{
  "routed_scale": 4.0,
  "balance_bias": false,
  "router_cosine_scale": 14.0,
  "rope_base": 10000.0,
  "tie_embeddings": true,
  "init_std_qkv": 0.0397,
  "init_std_o": 0.0,
  "decay_fraction": 0.748
}
Below are experts of layer 8 (counted from 0) of a mixture-of-experts language model. Rows are named router (the router's row for the expert) and show model dimensions 0-223. Each number is 128 + 32 x the weight over its row's rms, rounded and kept within 0 to 255.
After each expert's rows: "raises" lists some tokens whose logits its average output raises strongly, later layers aside. This comes from a sample of Wikipedia text that the model never trained on.

# expert 4
router [175 105 135 161 157  66 126 177 175 128 127 100 140 144 144 110 140 129 148 153 145 126 149  83  54 146 162 147 115 161  98 119 140 150 131 135 151 226 129  88 112 138 164 121 123 116 161 215 122 145 159 116 153 100 145 137 136 176 139  83 132  98 169 138  82 122 135 127  84 148 119 118 134 123 175 172 180  62 117 148 124 102 128 143 139  79 105  82 201 163  90  71 127 148 156  59 132 105 104 118 123 144 133  84 109 166 136 128 114 129 132 186 134  51 110  86 123 122 100 104 113 167 147 125 122 122 112 176 122 144 134 156 109 120 161  86 104 159 103 147  64 163  80  85 127  32 120 164 129 100 161 168  81 155 104 142 116 125  86 126 213 150 118  73 130 129 187 123  99  92 135 133 111  61 108 154 136 119 143 140 158  92 136 176 164 138  79 119  91 175 151 122 146  91 108 196 112 198 133 139  72 103 139  66 131 139 144 135 132 128 203 152 155 146  96 133 137 146 142  82 104 162 124 135]
raises: " (", ",", " "

# expert 11
router [115 148 141  41  60 111 105 143 162  99 144 123 124 114 129 124 147 152 119 156 102  81   6 143 130 127 115 118 121 131 144 139 189 141 126 188 177 145 154 112  95 149 132 149  89  99  80 172 123 153 110  63 137 144 108 132 136 138 130  73  16 141 109 156 129  92 116 173 115 125 115  73 128  84 113 123 181 130 126  94 143 126 177 126 124 125 133 151 120 121 139 135 129 141 142  88 192  88 110 122 150 145 142 116  83 104 136  89 151 191 122 136  97 153  91 148 135 184  78 137 235  79  97  73 116 112 137  92 139 170 133 126  98 169 150 159 141  71 171 102 119 146 187 123  90 142 150  80 155  92 159 147  82  96 115 154 115 127 187  90 123  86 102 138  91 117 162 166 116 131 145 153 109 201 106  49 147 114 152 151 125 143 100  89 110 128 148 112 132 122  73 197 138 159 138 150 134 115  95 100  80 138 108 149 146 106  85 153 156 110 192 148 142 140 138 156 143  77 141 131 103 123 131 119]
raises: "s", ",", " and", " ", ".", " |"

# expert 7
router [147 116 175 149 172 124 109 177  19  97 174 163 175 143  98  61 154 182 149 135  91 117 127 117 133 105 131 122 187 141  95 152 128 145 127 143 218 120 181 143 145 214 149 122  81  58 171 169 126 164 110 102  49  96 121 130 123  95 167 151 124 154 134  74 135  85 146 131 132  96 160  99 146 113  90 130 104 165  99 136 100 137 122 181 133 159 137 162 169 109 129 179 123 161 138 173 149 134 195 121 160 169 134 150 116 135 160 124  37  88 139 128 146  96 103 155  94 124 131 137 118 105 117 147 147 159 149 215 109 136 146 138 119 118 103 170  78 195 107 127 129 160 125 169 128 100 119 110 109 134 169  77  77 104 125  90 136 161  64 151 175 152 152 113  64 192 169  78 124  63 111 119 118 102 107  83 104 119 122  77 145 153 117 145 187 119 166 139 129 160 145 107 127 110 136 103 109 113 104 113 121 121 115 130  98 123  75 160 128 176 132 123 157 173  85 128 143 120 145 104 128 105 124 130]
raises: " ", " |", ",", " in", ".", " ("

# expert 1
router [ 72 101 177 245 183 114  92 162 106 130 180 135 119 122 124 129  85 132 149 170 151 120 107 121 100 150 123 146 200 135 163 150 125 142 129  79 170 168  79 107 103 190 134 120 148 101  89 118 150 120 135 116 104 140 188 155  99 103 122 127  64 132 132 159 130 156 122 157  78  74 128 159 102 161 143 146 113 132  76 179 133 138 120  98  88 155  90 124  84 110 124 114 138  90 122 156  95 118  77 136 125 161 141 124 108 100  44 114 158 132 155 119 140  69 108 154 113 152  96 122 129 255 167 143 122 155 152 157 110 117  88 120  98 118 109  88 143 137 117 164 100 162 156 121  97  95 155 201 109 113 133 127 128 135 140 108  93 124 131 176 183  81 120  96 156  89 108  45 125 128  96 135 101 125 210 142 129  93 112  73 114 137 182 120 162 183 158 117 151 144 115 137 157 154 119 103 100 144 158 106 159 131 172 137 103  69  87 144 140  87 166 131 131 158 176  85 179 114 136 143 161  96 139 132]
raises: ",", " ", " and", ".", ";", " ("

# expert 8
router [118 118 125 103 139 140 161 107  34 120 145 120 115 140 157  68  67 170 168 134 150 129 118 197 121 124  87 151 110 102 111 137  61 145 128 181 114 191 163 127 148 110 142 198 115 109 153 113 127 158  99 112 128 137 117 141  61 147 114 151  92 154 144 123 102 166 162 107 119 108 173  84 136 111 161  96 164 129 110  87 149 104  84 165 170 136 140 153 172  86 174 161  86 125 103 135 200 122 154 139 111 148 162 182 137 104 156  96  93 123 131 114 113 111 111 101 111 171 160 142  80 147 114 103 178  98 169 167 127 102 128 152 166 110 188 175  95  96 113 148 120 202 123 128 117 139  74  52  96  86 122 119 117  55  99  54 141 152 125 133 110 133 177 122 161 123 199 161 166 106 146  87  99 110 119 130 146 118 168 206 126 123 164 163 120 163 115 171 134  92 141 128 144 149 163  54 120  97 126 118 170 118 129 112 137 113 105 141 187 168  91 120  75 143  62 148  76 149 113 116 131 160  77 162]
raises: " ", ":", "-", " (", ",", "."

# expert 0
router [108 139 117 167 147 152 109  75 164 137 113 121 125  78 107 111 119 144 204 113  99 138 140 144 170 110 130 112 112 148 130 178 118 149 127  76 165 126 135 112 170  71 173 137 145 149  80 120 117 142 101 118 197 142 169 147 148  80 131 183 118  80  80 114 105 127 191 222 166 151  86 155 143 146 164 111 151 146 106 129 165 176  76 158 140 176  96 169  68  95 159 163 142 125  47 227  62 126 130 121 128 133 165 166  57 168  66 123 188 193 132 143 125 138 148 134 100 178 157 148  75 160 156  75  78 132 164 104 131 141 170 118 132 124  84 161 119 112 119 116 100 169 196 158 150 160 105 131 137 135 124  90 113 136 131 127 138 134 117 101 138 164 107 134 117 132  79 111 129 142 125 155 112 111 132  98  78 164 128 154 148  82 134 153 124  57  70 110 109 147 108 123  93  97  87 108 150 160  86 140 132  83 176  77 117 168 196 164  98 115 130 110 168 124  98 131 103 114 128 141 139 140 104 111]
raises: " ", " as", " the"

# expert 9
router [120 149  96 101  96 126 165 123 130 137  56 169 163  98 161 108 185 172 142 149 177 102 138 144 112  34 155 110 164  86  59 170  93 113 128 154  64 126 134 126 195 113 171 138 186 160 154 102 122 135  96 195 137 166  73 136 100 140 126  71 201 121 123 132 151 158 119 115 135 149 137 172 113 126 146  93 104 145 123  84  88 113 138 130 151 141 133 133 155 145 120 205 172 153 146 121 194 159 104 121 102  95 111  84 166  83 130 130 123 167 146 104 131 146 155  95 172 125 142  98 170 117 182 184 152 151 126 116 181 128  91 129 112  93 109  35 103 158 146 162 176  91 136 148 136 112 120 106 150  86  60 114 156 117 123 123 116 171 171 163 122 114 166 107 112 131 123 157 129 115 177 156  98 100 132 123 174 109 129 176 153 140 146 109 134 149 128 207 155 153  93 175 122 143 127 116 139 101 142 156  80 134 125  92 144 150 200  43  97  97 122 140 114  82 207 114 125 116 131  72 121 128 130 121]
raises: " ", ",", " (", "-", " in"

# expert 2
router [162  89 167 135 110 126 137 202 137 138 129 125 102 149 123 151 167  97 106  72  97 152 116 125 153 131 150 126  80 102 146 128 105  83 129 132 134 185 109 156 110 115  93 121 141 151 192 120 123 106 128 144  84  76 157  90  95 111 131 129 134  69  99 114 142 143 204 101 162 105 126 119  68 136 110 127  75  83 184 190 138  23 157  83 144 124  56  90  88 140 111 100 141 141 104 145 105 153 153 112 113 107  77 127 124 118 166 182 156  98 140 159 156 132 157 106 119 120  97 148 139  63 164 119 172 160 118 113 168  94 131  93 155 173 143 115 189 163 118  74 141  84  88 163  75 161 141 195 138 219 123 121 153 133 132 121 211  78 132 130  87 109 102 151 126 133  86 110  96  99 127 105 139  90 120 166 145 142  63 117 135 143 135 147 139 128 151  99 151 109 150  96  35 142 158 169 135 106 189 162 139 141 121 159 120 124  92 143 147 128  51 125 115 159  76  87 173  89 138 147 143 135 130 135]
raises: " ", "-", " |", ",", "s", " ("

# expert 14
router [183 114  94 152 141 138 136 100 148 185 125 130 103 111 158 160  93  91 108 122  70 115 174 118 113  88 126 148 115 133 153 123 161 145 126 115 102 104 120 105  83 126 115  73  96 156 113 148 151 124 111 149 128  68  68  86 131 199 112 126 150 120 130 144 188  93 111  76 142 198 169 157 156 157 129  97  88 120 165 109 138  72 139 177 127 178 162  77 130 122 147 102 127 153 155 130 107 152  61 177 129 115  86 100 158 123 181 147 155  99 132 128  99 136  67 137 146 162 129  99  71  79  69 147 140  72  88  79 134 105 146 145 108 147 119 159 118 139 100 136 115  65  97 134 107 129 234 143 134 184 101 134 134 118 162 174 101 102 123 112  56  92 168 147 148 174 160 132 179 134 147 149 184 169 140 179  90 123 149 113  91 141 133  84 126  76 134 190  90  74 114  55 113 134 152 151 140 111 153 148 169 191 116 172 175 129 125 181  82 138  87 164 129 122 142 103  91 144 179 148 129 138 141 137]
raises: " ", "-", ",", " (", " and", " in"

# expert 12
router [153 116 134 108  88 103  65  79 145 118 103  97  74 157 102 220 122 203 100 148 190 155 151 163 112 149 142 121 163  90 162  70 117 106 130 177 142 149 148  97  71 140  78 154 189 124 169 107 145  83 147 115 166 142 194 156 118 120 136 126 136 131 153 127 119 152  98  83 152 145 118 133 158 198 125 133  83 166 111  77  86 217  75 138  50 145 156 135 148 127  88 161 150  98 151  75 135 117 171  77 128 141 126 120 131 166  63  90 102  72  91  95 128 139 107 123 147 135 148 179 151 177  65 132  97 149 107 141 120 173 159 135 199  84 161 141 135 109 107 147 164 177  78 127 152 119  68  62 142 141 106 159 166 100 176 116 127 166 116 144 137 107 103 155 136 133 112 167 176 121 121  95 170 120 158 123  99 124 137 124  92 116 166 161 112 144 113 144 160 131 146 151  84  84 156 123 101 134 165 118 128 134  48 101 157 141  66 126 103 134 110  99 141 127 109 145 148 110 101 136 136  75 122 114]
raises: "2", "th", "s"

# expert 5
router [ 75 106 124 134 101  80 126 110 107  88 169  88 165 136 182 156  77 127  95  69 126  88 104 139 152 142 113 112 152 108 162 115 104  83 127 169  89  97  61 169  82 110 128 217  73 196 123  45 127 151 172 147 137 187 132  92 116  83 137 151 134  86 132 105 110 141 125 156 135 113 110 173 143 169 104 122 111 139 155 111 125 137 126 159 159 157 108 131 164 140  63 163  73 153  95 107 217 126 140 128 160  92 163 148 114 104 100  88 107 126 152 123 168 170 122  94 133 125 139 114  89 153 103 104 109 146 144 153 132 128 147 171 132 140 125 145 121 134 125 138 143 169 163  75  90 119 124  16 130 107  84 102 156  74 149 171  80 116 144 107 141 114 151 171  95 140 140 140  80 169 140 110  61 129  98 127 117 120 150 165 199  73 105 154 102 113  86 157 189  95 121 124 116  96 125  67 168 124 109 152 179  94 122 150 103 137 167 166 137 134 116  56 143 150 156 112 138 106 102 190 156 125 164 141]
raises: " ", "\n", " (", "-", " I", " U"

# expert 3
router [ 80 166 149  80 186 147  93 155 130 103 151 143 149 104 126 125 187  66  81 121 131 112  80  99 129 189 134 137  88 152  98 122 111 162 129 106  98  71 160 117 152 118  93  56 144 103 118 109 107 130 116 114 120 154 115 103  60  88 120 139 126 123 126 189 187 153  69  99 126 124 139 157 155 104 183 120 149  81  91 150 159 152 150 135  85  48 175 117 107 145  68  72 114 102 142  86 118  91 109 121 186 105  90 186 123 137 110 162 112 118 133 104  71 143 162  95 189  89 131 109 115 145 132  98 100  93 147 133 116 150 128 134 149 152 128 163  75 143 179 140 138 122 133 149 149 108 141 159 104 164 160 146 121 202 121 111  79 113 150 178  91 178 111 130 125  87 108  75  88 155  81 159 153  86  73 135 157 135 153 131 119 147 133 157  75 119 112 134 108 145  89 145 141 150 112  90 125 127  85 113 170 135 120 184  68 189  93  59 163 170 147  87 137  77 145  99  87 142 103 124  79  78  65 143]
raises: ",", " ", "s", "-", " |", " and"